Weights of a small mixture-of-experts language model, trained from scratch on English Wikipedia.
Size: 14 layers, 30.4M parameters.
Training: a variant of Adam for the experts, 352M tokens.
Below are experts of layer 7 (counted from 0) of a mixture-of-experts language model. Rows are named router (the router's row for the expert), gate (a neuron's input weights, with its number), up (a neuron's input weights, with its number), down (a neuron's output weights, with its number) and show model dimensions 0-159. Each number is 128 + 32 x the weight over its row's rms, rounded and kept within 0 to 255.
Before each expert's rows: "comes after" lists some tokens at least twice as common just before its tokens as in all text. This comes from a sample of Wikipedia text that the model never trained on. Tokens count by the router's weight.

# expert 28
comes after: " (", " \"", "-", " |", "==", "\n\n"
router [ 72 125 147 175 104 167 134 110 167 176 123  95 169  94 154 171 199 189  90  97  98 136  63 102 130 188 113 106 118 125 146 136 133 166 147 177 101 167 120  79 129  78 106 117 160  61 100 128 152 160 122 117 149 114  87  88 117 190 134 114  93 140 107 186 126 163 148 103 137 146 163 163 144 112 130 176 140 179 124 142 104 177  59 151 153 125  85  70  81 139 115 119 128 122 151 161  98 114  97 170  91 130 146  74 107 146 129 108  90  80 146 158  84 126 141 189 123 155 130 112 132  84 138 129 142 191 156 122 127 101 138 155 149 185 108 149  96 132 170 101 162 162 144 122  76 145 176 111  88 110 106 126 102 185 171 132  62 148 135 165]
gate0 [178  65  94 144 154 128 150 132 126 139 122 143 102  79 124 120 155 154 134 162 196 153  84 122  89  80 189 126 137 133 181 166 130 146 130 115 121 151 123 149 125  97 142 148 121 123 206 150  57 137 174 131 133 153 148 135 163  41 157 191 148  57 130 189 116  66 182 175 121 105 135 172 140 113  98  89 106 114  92 162 108 132 158 127 104 206 123 142 164 153 172 109  70 128 104 126 124 129 129 127 158  87  95 109 145 135 118 184 133 107 115 180 138 103 121 128 120  81 113  96  74  73  74 179 113 100 155  98 113  85 122 137 111 107 135 116 137 121  79 105 106 131  61 108  88 168 152 131 154 158  92 104 108 157 145 144 140  71 131 164]
up0 [144  81  71 147  97 185 144 151 142 137  93 108 193  77  64 141 176 175  75 122 138 174 103  75  76 147 151 106 131 155 198 132 147 171 127 139 138 129 109 115 152 101 111 133  98 107 181 120  74 105 171 129 129 183 111 119 158 131 135 138 182  57  95 178  95  76 188 137 136 116 131 191 138 122  86  99 173 145 165 162 104 141 120 164 133 168 142 128 168 148 138 112 103 167  96 177 118 124 115 125 116  66 100  99 101 145  98 201 102  92 103 185 134 136 118 105 142 159 132  91 178  72 146 165  90  99 141 126 143  82 144 114 111 121 137 160  97 108 102 100 117 195 106 100 126 145 141 150 124 126 122  91 101 187 153 108 101 106 136 175]
down0 [118 148 113 162 150 146 158 102  50 152 125 150 134 135 106  86 152 120 128 137 192 120 148 141  86 149  93  79 128 151 139  98 164  83 143 186 218  82 139 153 183 121 109 124 129  36  87 162 153 102 143  44 167 135 153  91  75 142 126 108 108  90  89  85  83 149 162 131 104 117 171 122 221 134 112 103 157 170 132 189 148 150 182 114 150 122 173 118 103 127  71 161 134 186 158 134 110 142 151 123 109 172 144 150 122 106  97 106 103 146 131 174 103 108 191 162 132 119 183 148 116 131 143 127 146  71 135 146 121 118 165 138 148 134 119 111 155 118  92 139  90  92 101 154 110 104 127 188  88  98  75 156 166 139 143 147 124 128  94 135]
gate1 [140 125 143 127 151  94 133 203 125 144 127 142 138 111 151 127 100 156 203 135 202 148  86 160  91 170 189 112  85 165 128 123  93 151  73 140  66 186  96 130 110 134  94 127 113  75 146 193 199 125 127  44 139  91 173 145 100 146 150 149 119 145 146 142 119 141 197 137  95 118 119 172 126 143 154 100 137 104 149 174 113 161 148  88 156 123  99  81 136 125 183 109 119 101 169  86 100 110 165  73 153 160 129 135 167  97  84 144 100 121 152 178 121 153 134  65 162 153 124  77 133 142 168 136 148 134  96 125 105 169  71 102  90  90  97  89 154 148  76 120 112 164 134 115 160 145 129  87  93 152 123 112  50 114 153  99 140 112 119 152]
up1 [182 112 113 161  90 131 128 125  78 103  43 109 130  81 143  78  96 175 141 125 153 171 189 141 135 117 196 116 195 190 125 116 145 162 133 120 100 165 110 160 182 149 137 200 106 132 141 109 103 150 121 164  83  98 152 179 120 166  82 180 145  96 191 133 136  88 124  93 167 120 127  92 137  84  72 158 118 129 179  96 141 135 153 111 130  84 126 104 122 189  98 125  95 150 115 127  97 159 147 144 134 112 124 143  91 172 144 171 132 172  86 152  41 143 130 133 113 121 112 125 123 116 109 166 144 156  84 120 120 100 113 153  95 136 132 166 210 120 131 143 160 134 109 142 152 107 126 188  99 200  89 158 184 115 176 112 120 109 117 121]
down1 [152  56 120 145 120  90 124 126 103  94 103 128  83 223 139 158 150 143 181 147 125 123 138 150 135  88 112  98 146 114 104 167 160  91  94 144 134 163 154 167  99 123 141 186 160 140 137 156 152 148 121  96 130 154 142 115 132 152  84 151 112 124 101 180 136 144 129 158 189 131 143 134  88 100 129  35 156 122 122 108 127 119 198  88 146 113  83 167 134 124 209 132 161 118 114 148 120 115 185 121 146 132 110 217 130  98 155 133 133  83 140  25 163 130 119  98 152  88 159 190 138 115 169 157 109 118 120 129 115 105  97 101 116  64 159 158 165  96 125 171 163 188 114  76  77 155 106 118 153 110 127 155 133 164 143 120 157 100 125  70]
gate2 [139 117 106  84  83 115 148 106 116 121  81 110  87  56 151 114  73 142 148 160 107 147 147  96 103 123 113 161 104 123 172 113 101 141 128 134 146 112 156 125 147 133 159 131 145 155 129  98  86 143  99 103 108 154 109  87 100 142 228  84  97 126 187 195 107  69 180 151 166 121 102 137 114  60 143  82 168  98 127  96  94 151 133  43 154 120 144 165 115 192 106  77 141  86 137 179 108 121 135 123  92  77 103 154 114 178 146 121  67 191 105 164 142 159 136 103 148 102 139 152 162 121 122 157 119 144 115 154  58 185 115  60 169 126 150 132 187 119  79 125 144 137 129  99 163  85 124 120 127 105 127 144 106 131 150 128 109 124  54 105]
up2 [139 126 133  81  53 121 135 107 118 111  55 153 103  89 101 137 118 175 137 145 125 142 109  88 131 115 153  86 153 118 142 110 152 174 124 180 165 117 184 135 170 108 107 140 164 117 163 139  87 153 102 140  62 139 119 103 108 112 126 104  78 120 103 140 117  76 179 111 167 116 146 153 113  96 108 127 132 110 117 108  42 181 141  53 148 126 161 139 131 154 133 110 140  79 151 205  96 149  73 126  92  48 141 165  96 158 164 113  62 131  88 143 102 117 148 127 168 148 134 147 176 116 129 220  98 163 165 117 102 186 107  75 171 116 148 165 116 142 114 122 136 141 114  64 194  72 119 143  91 128 105 132 117 154  99 120 146 156 127 154]
down2 [220  91 131 125 114 106 111 198 106 136 155  86 124 139  86 112 143 139 129 160 147 162 162  97 133  83 121 109 187 148 129  85 116 119 111 108 142  85 178 129 129 107 113 139 108 157 133 136 205 135 103 130 181 124  76 146 117 174 167  88  73  98 124 166 151 122 121 155 139 108 133 129 119 151 145  75 102 112 123 102  99 181  69  66 148  34 131 102 166 101  95 174 118 110  81 158 113  86  84 152 126  96 142 130 132 152 139 154 134 142 172  57 114 189 112 166 163 100 175 129 123 140 101 134 161 204  86 109 134  77 156  91 130 135 166 125 141 123 137 156 133 130 139  49 107 126 115  74 113 145  88 125 126 185 151  97 131  76 124 102]
gate3 [170 160 144 149 111  96 109 150  82 212 102 167  78  98 124 139  97 145  99 139  80 155 122 116  95 154  84 135 119 148 115 127 148  91 121 145  29 137 109 104 221 106  89  85 167  92 118 143 165 115  85 114 179  95 116 123 170 144 108 148 142 167 111 143 125 156 157 156 115 118 114  91  89  94 160  98 130  96 108 152 128 156 129 133 109 137 138 127 106 149  78 107 134  62  75 100 173 139 172 130 120 152 180 135 146 116 161 184 148 176  85 112 138 100 162 219 121 166 147 166 143 145 151 163 134 140  92 106 141 116 216 119 131 185 111 143 105  83 112 109 151  62 128 136 101 154 162 106 182 140 136 124 125 169  72 160 126 145 150 140]
up3 [125 142 135 189 125 100 147 146 145 181  98 136 103  63  85 169 118 119 103 131 123 170 136  84  50 182  68  98 105 163 128 107 224 119 130 172  95  99 116 118 182  90  97  94 116 134 165 109 126 135  87  93 222 138 106 129 128 168 130  88  95  99  85 160 128 119 162 157 115 139 104  83  69 121 151  96 168 134 122 153 155 181 116 133 130 143 166 138  88 136  91 149  88  96 101 115  87 121 127 127 158 105 154 137  99 144 113 138 115 160 159 110 119 100 183 162 118 184 102 121 163 121 162 102 145 149 118  69 160 120 208 133 158 154 172 147 123 112 100  98 143 116 115  97  85 139 160 108 182  81 137 113 159 202 140 132 147 185 141 102]
down3 [157 168 123 103 117 108 121 100  74 127 115 149 103 113 176  96 123 167 164 105  84 117 100  84 134 134 113 128  78 126  96 122 131 168 130 120 143 125 148 128 148 104 103  95 202 122 133 138 114 145 151 222 132 147 136 166 142 179  84  65  63 153 135 102 129 152 115 129 106 157 104 167 127  79 147 122 209 129 181  74 125  96 189 125 133 136 177 151 123 145 147 194  86 172  82 109 102  97 120 128 150 139 160 199 155 144 177 151 100 135 101 129  97  92 156 122  96 182 109 123 170  91 170 112 113 112 190 102 145  95 137 108 142 133 116 157  68 145  96 114 116 126  94 139  95 189 164  93 113 122  77 118 114 218 100 103 163 131  84 150]
gate4 [160  98  99 113 140 132 121 133 111  72 181 113 138 140 195  68 161 152  98 167 121 104  85 128 143 143 189 152 125 115 155 151 105 132 113  68  96 156 117 133  88 139 198 128  80 130 205 150 133 166 160 124  85  88 145 157 158 171 159 144 142 121  99 180  89  82 130 139  98 147  83 128 166 108 184 113 101 117 122  88 161 143 134 106 123 150 150 145 159 113 133 151 135 117 178 110 107 165 121 150 148 202 100  99 168  61 119 197  98  75 153 137 134 141 136 165 171 111 127 153 116  91 158  65 134 140 164 157  90 115 126 108 116 102  33 106 140 145  97  76  39 161  72 149 132 130 119 103 154 136  86  94 101 108 160 137 133 120 124 134]
up4 [ 93 129 124 145 146 124 127 171 134  41 139  99 161 139 210 107 150 137 132 109 108 104 103 107 193 146 110 174 147 121 133 148 133 139 150 109 140 106 137  95 124 110 207  75 129 145 179 159 125 209 115 119 145 145  99 162 179 174 176 101 120 118 145 178  85  75 129 131 132 173 130  68 177 104 173 126 172 165 116  88 150 167 114  99 133 147 184 143 167 116 140 135  82 125 170  74  96 173 100 116 160 131  91 110 135  85  93 175  90 100 132 168 155 118 104 153 166 114 105 145 124  95 142  96 147 107 168 192  54 135 125 110 159 110  54 118 136 157 118  90 109 132  78 168 118 141 115 164 138  65 107 115 151 135 155 151  88 152 111 157]
down4 [116  75  86 165  98  95  98 102 131 130 130 115 167 112 105 172 153 181 108 189 136 133 125  91 121 150 179 119  95  62 176 183 128 115 173 138  97  78 169 108 185 139 145  81 145 106  95  94 157 107 111 159 130 153 127 177 162 193 164 124  94 141 117 150 120 166 163  89 104 146 135 144 104  66 134  91 122 124  99 105 202 141 147 115 123 113  89 137 134  90 151 138  99 238 139 166 126  95 154 201 146  93  91 100 140  44 119 120 148 120 106 144 110 118 145 104 116 122 165  86 171 174 160 121 158 138 180 156 101 140 128 178 156 131 135 150 164 119 114  91 105 109 151 127 147 143  89 162 129  98 119 137 104 126 137  99 130 180 202  84]
gate5 [100 123 127 126 164 147 138 106 146  65  92 136 171  93 142 134 125 172 106  87  96 153 145 133 129 135 124 114 146 116 145 102 161 146 139 182 166  89 165 134 137 109 151  91 167 180 162 131 123 147 116  74 156 190 116 123 130 189 138  75 104 114  88 114 161  48 166  96  88 130  91 177 160 126 106 119 148 117 164  87 228 114 112 128 122 133 169 109 100 150  91 119 112 104 143  95  48 131 113 167 106 118 140  90 108 165 131  73  42 153 115 149 159  96 154 188 115 131 125 136 128 122 119 175 119 122 138  95  99 132  80  92 185 107 131 145 115 126  97 120 126 123 160 156 151 117 121  95 124 117 150 115 163 130  97  18  42 140  85 109]
up5 [147 139 202 150 162 146 148 111 131  61 147 156 123 109 100 114 102 146 115 102 100 101 130 102 125 190 112 111 155 173 138 109 210 104 149 192 152  93 154 103 127  99 181  93 134 187 113 169 135 120 141  87 164 167 155 122 136 154 130  65 137  51 104 130 123  51 161 115 141 159  78 120 168 162 125  94 124 140 188  79 199 101 121 149 128  64 141 131 110 106 137 148 124  95 117 135  99 154  74 140 116  95 126  91 108 160 122 140  63 188 142 134 163  77 154 165 152 116 122 136 123 161 129 209 149 103 143  88 117 156 139 117 179  73 145 152 147 145 100  75 123 134 181 167 144 131 149 121 143 136 133 125 203 140 148 108 102 145 103 155]
down5 [166  90 164 124 112  94 116 146 166 133 103 118 136 122  88 195 176 157 148  85 140 168 128 128 113  68 141  96 168 161 111 119 137  94 128 153 142 140 100 173 120 127 125 147 133 124  96  71 133  66 154 138  88  99 141 127 162  71 115  87 129 141 167 119 168  80 168 166 104 108 119  84 109 202 139 147  84 196 152 145 117 107  28 108 148 111 114 137  90 142 119 130 131 112 137 130 106  98  77  96  70 119 168  72 123 180 101 169  46 113 125 104 160 134 124 131 113  66 113 112 142 151  58 104 104 163 117 102 114 105 136  62  87 155 150 109 155 128 107 107 210 161 127 106 138  86 112  77 113 110 155 110 124 157 136 113  99 187 100 147]
gate6 [143 116 137 139  82  46 164 198 130  99 214 182  99 148 156 129  97 173 136 155 116 126 125 134 145 193 175 124 113 183 146 104 212 161 100  74  97 191 118 162 139 172  91 120 103 118 191 138 149 115 152 137 117 158 158 121  87 178 128 133 152 123 123 125 118 128 111 114 150 102 116 103 126 112 166 106 104 147 186 165  93 167 131 105 125 108  95 148 101  91 112 174 162 102 138  99  95 122 173 141 138 114 105 156 152  93 144 166  52 145 137 171 131 124 186 118 175 143 154  89 125 105 125 137 133 169 102 114  77 180 180 159  89  58  74 110 143 167 105 139 180 129 140 121 115 131 144 131 127  64 118 173 125 120 127 124  91 109  77 143]
up6 [153 158 156 146 108  87 145 203 158  73 168 174 157 162 218 155 127 173 150 148  93  55 143 141 176 171 157 113 126 139 105  90 181 172 100  82 107 186 126 149 151 149 102 152 145 115 184 115 144 125 158 115 108 129 138  76 110 173  98 117 126 110 148 100 153 153 137  57 153 109 122 114 133 153 127 131 129 166 165  91 112 146 121 139 131 142 102 133  86 144 136 191 193 150 165  82 126  86 155 125 131 120 106 119 119  84 140 195  65 137 165 127  97  98 196 114 145 132 108 104 114 152 109 138 155 160 130  97 113 189 131 140 127 110  89 172 124 144 128 108 196  83 128 118 195 195 140 123 115  79 121 104 167  85 122 136 104 140 133 184]
down6 [106 135 116 211 121  64 134 180 134  69 133 167 160 153 179 105 125 160  97  91 129 122 128 138 169 156 122 146 104 131 138 117 125 128 171 109 169  62 183 117 130 111 124 115 143  97 186 153 103 141  82 118 113 120 155 155 143 102 155 185 117 152  79 172 177 107 175 110 158 116 207 148  83 153 154 110 161 201  91 138 136  91 199 111 133 110  79 159 170 149 114 120 103 135  96 114 140 120 157 123 109 150  49  88 162 152 105  97 140  90 117  99  87 101 174 124  94 137  93 147 136 136 147 121 124 146 160 105 188 152  94  63 130 182 107  88 106  73 100 161 182 132 166 185  99 136 133 118 131 103 160 131 159 128 117  87 127 127 171 157]
gate7 [ 96 160 157 176 135 127 155 146  87 143  96 163 131 122 123 102 148 127 161 114 145 100 110 108  27 122 118 134 122  98  64 153 136 125  88 110  58 100 115 116 113  81  71 157 220 100 140  94 145  91  64  99 134 117 117 135 150 138  76 146 162  88  86 185 165 130 118 100 107 134  93 106 162 114 232 133 173 136 101 102 112 125 122  93 124 141 153 155 187 131 135  93 130 123 179 142 116 143 134 126 120 153 158 124 135 124 158  98 101  95 147 137 172 146 129 131 122 148  60  92 110  82 126 127 133 166 108 208 119 103 170 181  96 132 125  94 185 146 105  83 175 136 109  85  80 135 106  79 160 116 132 183 136 128 112 109  59 134 143 108]
up7 [ 96 119 117 161 168 102 172  86 102 151 102 111 137  39  91  91 166 115 195 105 154 135 113 110  86 151 117 106 136 111  86 157 146  91  98 121  93 158 103 123 145 126 102 158 104  84 100 111 166  95  86  81 125 105 147  73 152 121  80 132 162 137 143 176 170 131 140 124 109 154 113  97 138 196 148 109 109 109 160 127 105 122 154 147  88  64 144 188 190 140 164 117 175  72 118 117 103 119 127 114 125 151 169 123 178 110 124 103 109 127 145 122 168 121 150 110  88 143  32 105  82 128 153 145 157 131  79 200 149 115 185 136 103 132 127  65 152 124 116  80 116 175 126 128 172 147 136  79 142 163  95 170 119  92 102 141  47 102 144 170]
down7 [120  71 169 156  99  94 144 102 120 142  98 118 140  53 157 101 154 116 168 123 151 158 194 112 170 129 103 101 123 154  66 107 126 137 141 152 113 118 151 128  93  63 141 111 139  95 118 147  79 143 164  91 139 111 114  64  93 119 169 114 119 166  71 159 131  83 132 119 107 182 160 120 158  89 182 175 143 120 180 154  92 116  51 117 166 161 122  63 159  82 159 110 111 172 128  84 114 178  81 145 152 142 119 169  68 169 100  85 100 107  64 118  88 133  93  95 142 146  53 134 141 143 145  77 194 110  75 142  87 114 133 127 125 154 143 135 107 101  86 116 181 128 115 112 127 166 140 148  92 129  84 121 109 153  97 111 157 106  97 143]
gate8 [123  95  99 179 105  75 135  61 126 157 126 101 143 144  74 172 116  98 153 140 114 181 147 162 129 119 100  82 183  90 112  96 132 161 161 139  91  61 142 147 160 115 178 105 138 124  88 104 164 113 164  96 104 114 173 163 177 139 123 159 156 118  67 102 164 165 170  97 104 105 103  58 140 135 139  96  99 146 115 117 155  89 157 131 138 129 167 123 188 149 141 119 124  48 148 157  97 116  87 176 125 100 182 121 205 125 144 111 111 199 112 147 144 119 100 152 131  81 137 152 118 123 133 137  85 141 137 120 110 139 140 227 163  47 153 115 152 165 119 131 117 127  84 108 107 150 120  77 124 119 158 175 127  92 139 130 101 141 114 197]
up8 [100 102 127 147  85  70 145 163  94 144 166 161  97 103 121 126 118 145 143 127 205 162 129 120 146 120 163  68 119 135 133 150 116 115 158 131  99  52 171 104 171 131 170 146 196 164  96  71 153 145 107 121  64 129 144 103 123 156 156 145 147 153 104 122 136 133 105  96 107 164 120 126 173 100 128 129 125  99 136  75 143  93 113 144 136  84  75 130 124 140  95  74 142  90 132 212  77 145  84 166 129 102 104  91 107 192 107 127 128 149  96 180 181  91 106  87 100 148 139  79 148  76  92  92 128 223 139 138  85  89 142 146 157  82 208 101 135 193 150 133 110 148 139  76 111 125 132 106 104 159 138 145 150 120 165 133 128  88 117 131]
down8 [145 130 111 178  86  94 215 149 109 145 162  89 114 132 146 120 125 103 108 175  71 169 148 120 103 145 107 108 103 160 123 110 126 122 148 130 137  94  76 103 139  99 172  82 151 144  89  87 107 148  56  71 141 170 153  95 145 112 127 129  59 123  70 111 112 183 114  93 117 153 186 148 140  92 100  42 108 117 121 190 132 145 201 134 132 156 151 111 117 105  97 115 132 130 148 107  94 108 114 141 105 113 174 190 172  76 102 141 107 183 133 111 190 108 150 177 157 194 167 131 136 112 110 156 158 134 127  62 140 102  77 148 208  74 121 121 158  97 120 135 147 117 129 136 150 122 144 122 117 148 135  67  97 164 174 147 123 126 151 121]
gate9 [106 105 152 127 102 155 133 126 149 192 139 123 163  48 181  90 141 177 120 166 143 153  75 128  99 114 136 139 176 131 125 145 136  77  82 122  91 133  82 133 154 168 121 119 116 102 177  56 118 148 121 151 147 161 142 109  77 135 131 145 136 140 145 151 112 170 147 154  87 130 141 106 136 162 127 127 168 153  97 147  89  59 153 157 125  89 101 169 166 101 133 128  80 142 138 130 115 131 221 156 189 112 114 127 144 151 150 136 150 102 148 159  78 100 126 102  58 161  70  95 105 164 114 111 141 142  66 152 122  73 138 116 121 113 124 132  78 161 120 212 151 167 122 149  75 106 137  67 149 150  63 163 145 139  67 169 134  93  96  80]
up9 [111 122 122 148 142 145 115 129 174 170 127 106 159 118 162  96 143 152 105 146 131 161  29  95  94 127 141 163 112 136 116 177 134 120  74 134 103 111  72 129 141 117  86  87 132  94 147  50 134 137 125 113 163 111 142 129  96 132 187 155 139 121 123 139  92 183 156 150  90  85 136 128 144 181 146 124 165 156  60 154  78  83 161 126 145 127  90 153 162 124 151  96 104  97 167 158 109 157 217 158 183 132 117 157 129 122 127 138 118 126 148 105 104 163 131  96 103 190  77  65 118 121 161 118 123 156  54 150 102 101 151 139 120 101 140 112  93 199 131 175 149 134 142 134  67  72 148  69 171 119 121 129 127 162  92 141 117 140  37  89]
down9 [126 115 116 131  99 148 206  91 130  91 184 154 148 153 119 113 107 145 105 137 121  87 169 105 135 118 166  90 128 156 128 175 132 152 188 145 142 170  94  94 136 158 186  66 142 110  89 174 107 167 159 219 124 147 158 134 175 166 172 158 108 128 185 111 149 115 135 141 154 140 171  81  99 127 135  99 169 122 114 125 164  87 154 113 157 129 118 120 155  88  57 161  94 142 133 143 112 135 144  84  84 100  48  90 182 139 172 126 203 133 130 106 168 137 138 114  67 167 138 149 118 131 151  60 138 156 170 113 122 211 117 110 147 129 163 137 142 108  95 147 159  86 117 128 153 111 117 190 134 167 173  92 104 149 112  99 177 126 111 139]
gate10 [112 183 106 102 132 132 202 189 141  73 131  90 140 172 147 158 125 139 137 128 129 116 139 151 148 171  72 139 124 178  67  78 105 146 132 115 142  83 101  86 109 110 132 146 165  95 147  75 133 154 123  69  43 107 157 123 178 167 119  62 164  98 107 128 162 128 137 134 172 107 130 143 191 149 125 129 148 106 123 130 129 113  94 190 144 162  83 197 156 125 170 110  56 112 147 141  88 142 149 164 130 159 127  78 124 170 130  97  59 137 129 153 157 187 168  84 161 129 142 101 158  80 167 138 128 107 166 127 106 119 123 101  83 109  88 100 148 150 150 106 185 120 163 138 188 115 134 127 132 129  93 131  80 124 102  88 123 114 121  61]
up10 [116 187 110  94 123 139 175 202 128  87 155 114 134 167 144  98 114  96 120 120 148 101  88 157 142 170  76 106 142 158 113  77  90 133  98 111 135 111  76 108  85 119  99 132 191  88 176  64 121 147 104  80  52  81 142 125 166 164 113  68 182  82  80 124 128 148 138 110 167 129 136 129 180 152 108 120 151 114 128 137 112 104 109 154 126 211  93 199 122 123 196 114  89  92 197 170  90 168 174 152  91 144 118 102 127 172 115 114 100 130 174 116 155 157 186 145 125 130 111 126 129 100 188 117 155 133 173 141  90 162 136 115  91 110  96  98 144 151 142 148 163 133 160 132 203 115 145 140 151 155  92 144 100 126 127 116 109 126  98  88]
down10 [ 64 161 150 134 143 124 164 151 145 104 100  86 143 102 133 157 109 128 105 129 189 145  95  73  93 149 155 138 131 168 133  67  77 183 140 103 133 129 130 134 130  57  85 154 126 126  85 112 115 132 134 142  92 119 159 100 137 167 158  95 159 110 103 118 130 132 140 141 177 129 119 120 150 156 142 252 179 151 134 196  64 115  31 110 155 124 120 137 143 148 184  94 145 165 114 140  67 125  79 130 162 119  75  61 104 103  83 134 110 131 131 187 135 128 143 102 123 119 125  71 160  82 104 100  88 112 125 134 143 148  73 137 159 109 139 101 116  84 164 104 184 139 132 105 112 115 115  87  78 112  99 107 102 113 111 112 117 163  66 143]
gate11 [163 104 108 137 113 118 153 126 126 139 104 157  97  65 168 147 111 116  90 131  95 120 135 100 106 145 109 115 149 146 139  72 158  90  88 140  21 171 140 130 144 116  72 101  87 158 143  94 170 141 136 188  92 128 137 102 140 151  96 156  99 195 117  85 120 158 139  80 133 168 111 119 103  32 130 119 141  89 125 121  83 100 171  89 147 115 127 103  96 168  96 139 151 129 181 171 142 127 180 161 123 141 115 103 164 142 161 175  85  71  73 139 110  80 166 115  92 156 106 124 103 118 143  78 167 127  75  85 142 143 130 147 144 162  64 146 121  71  98 163 150 106 173 189  60 116 137 126 119 103 159 117  58 113 152 121 143 114 119 137]
up11 [142 103  83 159 117  93 178 110 186 143 127 111 132  81 138 147 129 111  97 135 123 130 113 101 123 141 123 137  84 174 169  76 166 127 102 137  90 168 111 132 120 127  96 101 111 152 127  87 200 140 139 140 129 132 137  93 145 168 125 199  72 205 161 124 109 132 143 115 120 177 117 153 106  51 124 122 140 112  98 152  96 116 139  93 161 129 126 116  96 152  66  88 145 134 158 159 123 142 207 155 138 112 106 102 129 171 118 164  75  83 103 144 112 106 160  74  69 123 144  78  93 122 194  67 141 169  62 115 161 130 135 149 166 160 127 126 160 145 100 154 103  91 157 175  44  95 139 145 104  87 126 107  76 128 170  94  82 107  95 176]
down11 [149 130  74 136 105 137 100 117 119 102 159 147 137  96 122  40 154  81 101 136 158 168 149 124 157 154 154  53 123 145  87 112  67 156 165  81 100 162 142 151 123 109 112 107 184 122 126 170  79 100 150 161 111 132 163 204 205 147 143 136 138 147 113  19 147 118 177 112 151 164 108 107  66  89 118 108 130 112  97 113 122 131 153 106 128 141 114  88  92 164 121 104 170  96 101 115 155 128 146 134 125  88 128 117  98  87  92 159  77 142 129 145  76 154 171 145 101 111 126 131 108  91 179  72 130 139 160 168 124 154 169 126 141 166 121 141  61 161 169 169 143  80 122 120 131 140 153 104 105 108  61 122 170 149 151  99 169  82 178 111]
gate12 [113 148 140 141 166 159 184 153 121 133 108 110 161 117 124 125 160 200 114 108 164  71 118 101  96 210 117 155  72 105 105 155 139 143 106 153  87 101  79  94 176 132  68 148  69  86 119 121 182  90 181  91 151 124 120 122 139 167 142 149  87 101 149 174 114 123 153 169 180 140 152 136 118 120 135 123 147 110 103 178 105 128 100 203 101  82 117 175 138  85  76 117  66 148 163 145 128 126 120 144 109 124 121 185 113 180 113 102  96 112  57 139 134 189 139 100 163 121 109  61 128  91 137  90 167 126 119 179  84 120 106 126 137 140  80  96 136 156  99 111 158 144 105 105  67 156  70 128 158 127 165 174  95 140 171 115 103  90 135 145]
up12 [120 127 122 144 139 147 123  91 121 169  97  91 129  88 185 134 125 180 156 124 101 100 152 170  89 146 115  76 164  69  89 157  89 124 137 183 148 187 121 126 124 140 119 123  64  82 126  72 132 114 119 120  53 118 129 121 148 161  82 112  92 138 159 186 168  99  84 149 120  62 141 144 115 105  72 141 133 122 124 144 147 105 128 173  90  91 173 139 117 133 132  79 114  51 160 183  71 159 115 192 116 168 143 196 123 148 143  97 103 127 124 179 113 159 126 187  86  98 106  66  57  96 150 133 124  83  99 128  76 152 122 151 118  92 111 106 103 109 109  98 154 188 102 106 123 148 107 111 157 155 122 191 112 116 128 138 105  88  93 120]
down12 [113  74  96 154 164 138 183  97 116 148  77 126 187 164 146 182 144 216 148 141 139 146 144  93 105 143 144  78 122  80  89 145 132 139 112 134 122 141 124  94 164 119  79 131 125 121  82 103  83 157 153 138  94 157 172  95 200 135  90 117 111  64 130 110 134 153 143 178  68 115 163 100  75 113 115 238 111 124 128 131 122 142 142 159 163 132  88 130 110 141 112  91 109 142 128 144 113  97 103  98  75  73 198 140 182 169 143 133 160 127  88 117  93 136 120 108  92 111  86 154 158 128 157 104 130 106 102 105 150  86 124 104 131 154 131  89 166  84 102 185 176 134 100 154 151 154 161 158 119 119 162  52 115  96 174 130 110 118 117 179]
gate13 [213 131  80 139 151  55 143  72 152 176 131  85  78 139 124 123 132 136 177 141 190  88 171 120 149 119 150 121 168 142 168 113 194 133 109 108  54  79 117 124 157 150 129 137 138  92 152 109 130  99 185 127 128 115 116 126 156 118 169 133 123  89 145 154 160 150 154  88 109  78 112  85 144 117 166 109 144 151 139  85  90 119 157 149 154  95 115 147  73 124 124 135 155 121  96  75 165 127 190 122 153 144 126  69 157  85 201 143 130 113 152 200 129  99 145  66  94  67 137  95 106 157 104 181 102 184  84  88 161 125 120 107  90  94 108 144 161 110 103 162 152 137 129 165  98 141 112 102 138 103 113 160 144 124 111 161 116  62 164  92]
up13 [187 159  90 213  90  82 132  94 202 103  99 122  87 156 114 143 154 143 183 113 149  70 160 117 164 154 117 125 146 135 124 115 212 131 148 115  98  78 136 147 146  65  18  73 121 119 140  82  85 119 181 122 139 138 100 132 144 142 122 128  97 130  91 144 120 152 171 127 161 111 131 101 136 189 202  92 153 154  96 148  52 164 159 173 144 108 138 145  86 162 109 167 110  94 133 106 109  97 169 154 177 137 151 112 158 128 136 164  89 147 146 175 117 144 181  65 143 131 151 127 108 106 101 122 115 117  86  86 146 144 130 171 143 121 112 163 109 175 124 184 127 123 137 188 121 140 116 125 153 101 132 131  86 122 147 116  90 147 127 114]
down13 [167 205 125 123  89  89 139  74 124 178 156 161  78 143 118 126 177 122  80 158 130 108 127  92 127 181 104 106 141 129 143 126  74 188 123  88 124  65 149 154 169  55  76 107 115 166 181 154 108 182 110 105 184 159 161 118 171 104 154 154 112 170 122 162 158 158  77 121 151 122 166 179 100 122 162 100 150 132 165 140 155 115  69 158 150 121 123 177 202 144 119  98 185 125 130 186 116 170 108 101 152  81 115 131 201 166 125 126 117 161 143 147 119 136 115 114 128 120  96 126  90 138 171 126 120 158 159 189 146 120 109 148 132  88  85 148 134 148  91 131 109 136 134 185 114 179 102 123 157 128  89  74 119 144 109 118  58 143 151 127]